Experts of a small language model.
Size: 8 layers, width 160, vocabulary 4096, 29M parameters.
Below are experts of layer 2 (counted from 0) of a mixture-of-experts language model. Rows are named router (the router's row for the expert), gate (a neuron's input weights, with its number), up (a neuron's input weights, with its number), down (a neuron's output weights, with its number) and show model dimensions 80-159. Each number is 128 + 32 x the weight over its row's rms, rounded and kept within 0 to 255.
Before each expert's rows: "comes before" lists some tokens at least twice as common just after its tokens as in all text. This comes from a sample of Wikipedia text that the model never trained on. Tokens count by the router's weight.

# expert 85
comes before: "\n", " |", " (", ";", ")", " is"
router [166  89 126 108  76 106 139 145 105  79 150 137 115 125  41 188 129 105 177 116 139 144  80 152 115 148 124  79 123 149 112 158  74 115 152 113 100 152  94  52 140  74 110 118 111 101 106 121 120  98  75 154 123 112 127 170 140 101 142  96 175 127 122 133 132 141  99 157 122  94 120 155 130  96 105 164 135 110  87 136]
gate0 [130 140 154  98 186  71 142  82 156 100 188 206 126 188 120  98 142  88 106 198 109 107 149 151  86  76 101 174 120 155 141 125 118 147 169 136 152 101 159 136 158  89 174  83  59 109 116 156  69 100 120 126 227 144 200 169 161 131  96 127 134  71 169 140 127  85 104 111 135 109  94 109 112 162 181 118 175 138 146 100]
up0 [145  92 179  61 113 167 139 115 122 138  96  74 103 190 135 159 135 181 131 121 204 153  98 168 122 123 124 111 127 162 113  60 122 112 133 193 169 102 150 131 173 123  99 118  85 130 162  58 105 154  86  77 120  92 121  99 154 101 172 139 115  57 162  79  63 192 147 145 108 145 168 116 149 109 167 167 138 106 168 126]
down0 [137 192 134 136 108 123 103 140 192 128 174 128 137 147 136 154  94 147 106  96 179 154  90 144 104 179 120  79 149 143 133 126  94 171 131 117 142 136 186 130 198 166 131 181 110 139  89 122  91 143 106 113 137  76  54 167 130 156 104 137 156  94  67 112 110 105  97 158 126 166  31 127 129 129 161 106 157  96 139 154]

# expert 83
comes before: " ", " •", "|", " P", "-", " S"
router [134 114 107  85 135 125 182 139 135  85 134 121 106 108 148 162 157 130 165 157 141 138 102 129 123  96 152  80 104 135 195 178 122 130 154 109 170 139 106 113  84 170 113 132 130 103 107 147  80 145 113 126 154 133 180  67  93  95 130 129 164 183 124  82 121 132  73  87 115 137 128 110 119 170 171 191 115  66 130 141]
gate1 [ 95 157 130 122  86 189 121 135  74 111 132 101 119 128 110 114  92 135 132 161 153 147 143 145 111 146  75 130 132 103 113 113  80  96 119 145 167  57  89 130 112  93 123 175 144  85 113 135  95  98 126 117 128 139  77 110 131 133 158 123 101  54 128  73  69  97 115 187 119 101 170 111  82 129 179 128  93 140 160  86]
up1 [109 186  89 131 138 166 162  77 153 107 198 118 110  84 141 150 131 156 128 142 144 161 186 142  91 117  66 179 110 203 148 132 113 121 166 147  69  47 106 131 106 152 112 149 143 124  85  91 108 132 154  85 145 127 111  93 135 164 102  71 157 125 156  86 158 150  84 155  99 114 125 101 102  88  87 108 145  78  95 136]
down1 [ 78 188 108  94  97  92  98 143  92 162 161 122 143 107 100 152 165  95 106 191 124 101 144 127 145 173 109 137  72 192 123 146 106 198  99 135  98 115 134  66  93 115 130 149 162 137 104 117 115 133 106 111 188 158 141 111 102 167 149 120  98  63 151  60 107 128 136 122  98  57 148 115  51 133 115 148  84 110  90  99]

# expert 53
comes before: " |", " to", "s", "ing", " of", " by"
router [127  73  87 155 137 141 164 141 116 118 144  83 118 157 115  98 154 138 146 156 121 165  89 169 120 119 126 114 122 135 137 161 105 153 102 110 168 110 109 120  83 107 116 127 114 110 166 158 123  83 165 143 132 168 152 147 168 131 139 122 134 142 159 113 130 151  14 119 111 115 117 173 125 108 127 194 162  83 114 160]
gate0 [151  36  91 118 135  58 119 137 107  74  95 108 154 157 125  95 124 130 119 140 129 112 130 131 178 196 148 139 162 117 120 114 138 146 144 173 154 115 184  53 158 135 158 110 146 133 149 118 188  66 168 166 123  65 141 113 156 104 131 117  89  94 106 141 109 153 113  85  88 167 149  93  99 114 162  77 119 127 102 151]
up0 [106  68  77 147 122 126 125 123 109  73 132 137 159 154 143 143  84 116 123 152 131 121 177 135 135 104 161 116 113 141 141 135 126 185 130 168  89  95 103  91 144 120 137  87 149 142 106 106 141  48 159 161 144  87 214 189 157 159  83  95 127  69 108 203 152 143  82 120  60  97 149 122  87 175 178  52 141 176 101 115]
down0 [136 179 134 122 134  79 150 117 143  75  96 134 165 170 126  82 137 153 117 106  91 158 149 125 114 132 126 133 128  72 110 130 147  18 177 114 108 104  74 126 132 132 131 142 131 110 102  79 139 165  92 135  76 157 149 167  86 189 109  78  97 150 136  98  97 140 106 130  86 133 105 121 188  67 187 148  87  98 123 164]

# expert 84
comes before: "-", "\n", ":", "born", "age", "aged"
router [113  78 115 110 116 146 183 135 178  87 119 107  78 154  65 133 126 156 176 125 126 119  48 112 133 116 194 125 103  63 142 170 129 153 132  94 143 159 124  62 109 168 141 136 131 121  92 158  98 129  84 124  93 159 153  84 133 133 120 142 138 109 158 133  85 125 124 108 124 109 137 142 143 134 118 178 147  62 173 147]
gate1 [146 105 150 124 140 148 145  95 108 158 156 134  99 170 160 119 137 134 159 121 128 142 114 150 151  98 113 135 107 108  93 124 114 118  92  85  98 130 104 180  90 134 137 133 100 121 100 198 162 123  95 133 209 114  90 151 126 115 128 140 143  96  97 163 122 146 128 157 167  85 155 118 126 117  92 126 134 160 174 124]
up1 [154 154 148 163 129 107 197  83  73 114 142 104 137 164 110  66 100 169 126 155 120 151 141 153 156 112 139 179 170 106 132 144 105 106  89 144 179  65 124 148 121 119 113 143 136 108 128 154 115 122 130 157 133 185 130 151 120 188 137 121 109 109 137 128 112 111 106  91 144 130 102 135  99 119 105  89 110 113 173 162]
down1 [128 154 106 135 135 120 165 125 124 133 123 180 105  96 107 199 149 147 123 117 128 175 144 108 126 102 125 102  93 209 150 112 145 120  41  93 127 135 142 126 147 138 143 114 188  99 143 127 150 133 160 107 184 133  91  96 139 126 178  91 140  83 140 165 136 120 115 116 181 108 157  81 119 121 132 149 150 148 172 112]

# expert 80
comes before: "|", "-", "\n", "==", "The", "==="
router [106 107  93  69 134  88 106 141 164 145 122 136  92 142 144 132 136 108 117 128 157 146 155 130 100 186  84 133 115 101 114 157 117 123  78  73 143 150  55  90 108 155 116 125 123 168 178 112 118 143 119 177 103 112 188 107  95 103  94 127 150 169  91 203 136 116 130 150 126 147 157 179 161 191  56 107 127 161 122  73]
gate0 [133 172 208 120 122 107 104 114 173  68 133 155 148 179 140 148  84 118 138 150 111 120 125 108 196  66 101 130  87  41 136 137 163  99 120 122 142 114 141 101 116  83  85 120 146 111 135 162  99 128  88 152 103 184 131 116 174  59  93 156 149 179  63 110 148 146 122 150 196 151 116 154 163 159 139 153 111 114 118  96]
up0 [100 100 103 146 121  69 122 125 158 107 162 142 115  97  70 110 112 168 120 124 120 122 134 134 122 146 132 115 142 104 141 141  85 133 127  99 231  60 181 128 167 132 114  91 126 123 180 185 134 123  83  82 111 109 126  98 132 113 132 141 157 171 105 119 142 129  91 118 191 102 139  73 105  93 146 114 191  66 146 162]
down0 [137 143 161 100 138  73  45 118  60 104 116 172 115 189 160 151 134  87 149 130 135 157 123 135  57 104  53 128 105 118 124 151 165  83 130  95 128 122 100 189 131  94 155 121 141 117  97  98 122 186 147 101 143  99 122 144 146  78  60  78 184  79 142 163 142 145  82 179  95 143 112 139 161 125  57  69  83 146 125  60]

# expert 40
comes before: "9", "8", "7", "6", "5", "an"
router [106 104 142  95 156 151  86 145 116  74 164 106  99 135 115 135 181 119 172 174 134 115 128 124 121  93 161  74 109 135 145 144 102 150 106  73 175 105  82  39 133 152 130 174 137 130 101 183 114  96  99 189 158 154 157 136  65 133 148  86 140 151 148 105 114 124  87 169 115 135 129 186  81 182 136 132 105  80  74  84]
gate0 [118 139 126 132 125 116 140 120 109 112 142 216 112 102 134  99  88 104 163  99 103 128 123 146 125 143 161  93  77 108  98 165 120 149 105 101  96 119 163 146 159 143 121 162 109  60 113  99 151 155  99  91  97 191 160 194  90 191   0 143  96 141 113 180 101 166 189 127  95 125  85  88  16 109 134  79 155 162 136 122]
up0 [100 126  61 148 110  84 117 143 104  91  95  62 105 140  79 107 144 102  97 213 131 105  99  66  82 112 132 142 121 106  51 119  99  97 161 127 201  69 158 124 137 132  98  64 107 131 127 121  79 124 139 144 115 125 137  91 112  83 151  92 139 193  98 148 100 117 205 125 130 129 123 100 100 175 158 116 151 125 100 145]
down0 [135 124 110 100  99 145 118 141  79 129 127 133 156 121 143 156 124  96 126 134 129  93 119 176 131 158 162 155 170  60 168 165 174 169 192 150  80 147 116 176 137  95 145 101 139 155 108 129 163 119 129 118 148  78 111 101 153 207 145 128 168  44 160  65 140  92 116 137 170 102 149 157 150  59 117 200 166 161 128 119]

# expert 15
comes before: "4", "3", "5", "6", "2", "0"
router [161 120 138  92 161 166 154 127 118 146 148 146 121 144 154 114 169 108 153 183 130 117 110 133 177 129 151 108 112 132 156 219 114 124 164 125 121 142  87 125 162 188 123 150 110  73 101 104 153 133 119 159 150 115  87 126 157 143 156  74  94 114 153  95 145 101 100 128 130 113  73 169 101 186 121 114 113  73 139 129]
gate0 [171 106  83 139  70  97 148 117 147 106 118 145 111  96 168 146 113 147 131 164 123 129 129 110  75 161  94 206 143 151 151 119  63 115 180 138 169 121 139 123  95 140 107  58 105 105 203 101 146 107 108 178 135 143 113 160  96 153 162 144 111 104 149 111 164 174 148 103 137 150 191 169 106  92  58  96 150  95 100 112]
up0 [142 123 123 142  75  53 167 145 126 119 167 136  54 145 130 160  96 122 117 104 126 148 107 123  84 175  95 100  79 128 155  88 127  79 173  73 151 150 151 154  99  61 151 120 167  68 155 154 102  82  80 107 114 121 215 152  87 134  92 125 170 155 160 139 123 104 133  85 116 134 152 171 132 163 144  87 103 139 137  82]
down0 [118 117 153 152 120 112 108 160 138 152 137 162 108 121 197 110 168 122 150 126  93 147 139 125 108 123 112 135 115 111 170 145 166  87 115  84 187 144 213 143  95  73 137  63 142 138 104 159  84 208 108 104 151 160 176 155 172 148  78 136 155 102 129 126 142 126 198 134 121 117 134 119 122 161 141 120 181 140 104 135]

# expert 37
comes before: "1", "2", "3", "4", "5", "6"
router [164  78  80 103 164 148 137 203 164 124 110 145  76 136 131 120 164 147 132 157 151 149 104 167 157 143 155 105  90 130  98 115 124  91 131  77 109 144  90  71 160 141 170 166 126 139 214  95 119 147 162 114  90 140 145  88 141 111 135 118 169 137 135  85  78 108 137  63 128  96 117 171 184 152 130 136 126  39 158 103]
gate0 [155 101 109 158 180  96 194 162 166 177 154 107 138 134 158 129 139 121  75 162 182 101 130 148 153  70  98 177 125 152  53 113 145 106  86 129  79  51 140 158 104 126 205 141 109 119 145  95 124 152 145 124 132 126 117 112 126 122 131 146 138 214 108  64 115  93 156 141 136 124 128 120 153  72 152 145 114  49 140 118]
up0 [113 128  83 132  97 111 108 105 105 119 157  76 153 159  92  85  79 154  87 149 109 121 131 103 133 133 121 132 168  57 131 144 134 146 147 119 152  56 118 167 176 112  60 202 128  87 125 143 137 119 159 169 168 109 131  82 151 178 152 162 150 187 110 123 128  66 156 149 146 148 165 157  78 165 165 163  97 159 117 184]
down0 [179 142  43 163 151 119 131 118 147 196 139 117 161 125 119  81 123 102  63 147  98  99 138  66 120 114 106 154 167 139 165 151 138 149  97 152  80 101 142 164 134  75 157 156  40 106 115 131 117  71 147 189 115  62 135 139 182 167 155 150 105 166 133 140 134 132 103 144  90 151 169 132  66 153 121 138 135 175 140 155]

# expert 13
comes before: "\n", " of", ":", " /", " in", "ic"
router [178  71  86  97 131 100 128 142 129 119 107 119 102 137  73 141 136 156 163 147  96 189 129 210 141 161 129  95 100 106 114 192 149 148 154  96 145 142  86  90 156 145  98 172  98 169 183 155  96 134 144 179 150 110 148 147 169  95 153 136 166 112 135 118 101 116 123 105 148 122  77 196  94 172 149 152 172  64 124 144]
gate0 [132  83 165 147 148 116  84 123 150  78  89  60 121 162 139 109 130 189 132 117 126  82 172 157 124 197 132  48 147 192 108 119 123  72 140 133 155 144  76 128 143 181 139  87 133 164  83 103 108 147 107 167 140 169 136 140 108 135 141 126 122 129 146 126 164  93  32 125 177  59 168 170  77 139 164  94 159 124 148  93]
up0 [182  89 153 158 129 146 140 153 144  61  99 119 133 200 120 140  65 180  60 111  94 154 126 190  68 181 121 141 170 148 125 153 202 123 145 124 121 124  98 128 158 166 178 111 139  79  71  57 126 148 114 135 113 132 160 118 157 124 169 130 113 156 146 122 127  32  88  91 150  84 187  89 103 135 159 128 169  97 105 149]
down0 [ 84 114 111 171 202 126  81 124 174 151 112 112 134 160 124 149 177 130  87 164 138  90 126 166  66 140 168 153 115 133 146 169  99 162 154 150 117 136 128 161  79 125  49 114 173 124  72 136 128 122 123 113 112 173 166 155 162 108 146 171 129 105  77 107 106 153 106  93 126 119  66 135 148 118 177 108  85 122 113 141]

# expert 34
comes before: "2", "1", "0", "3", "4", "5"
router [143 181  87 102 140 112 157 208 174 127 140 146  37 127 111 119  97 147 163 151 140 154  67 180 121 172  77  92 119 152 125 102 136 160 150  69 147 137 111 148  91 134  90 131 128  96 145 135  84 102 135 130 171 165 166 107 105 122 128 117 163 101 138 117 113  99  77 107 162 133 113 187  92 166 120 162 141 110 125 114]
gate0 [105 127 136  62  81 130 132 117 120 121  92 136 167  95  54 132  78 129 146 129 144 133  97 158  84 100 178 153 122 134 180 152 101  98 115  95 169 136 109 151 123 118  90 171 161 150 153 169 172 112 153 171 125 120 117 146  27 142 150  92  88  94  60  78 146  81 130 118  95  73 108 130 143 155 153 114 143 117 155 108]
up0 [136 104 154  84  70  98 126 118 113 118 110 100 165 106  84 113 151 147 107 129 127 100 162 125  92 158 125  61 144 126 118 122 130 113  60 123 144 177 148 145 133  69 140 157 181 160 129 168 136  92 184 129  94  65 155 189  66 124 104 136 106 127 122  67 173 100 105 144 159 140 135  61 132 135 186 110  91 147 116 122]
down0 [ 51 181 165 116 129 148 136 152 137 161 154 125 125  89 139 118  84 154 190 107 111  75 170 119 147  63 162 124 113 108 131 172 166 138 125 192  90 145 156 129 135 103  76 117 148  69 165 128 227  91 163  74 166 112  68 106 122 100 147  93 112 156  90 113 152  78 136  81  97 134 148 126 130 139  95 126 121 136 140 129]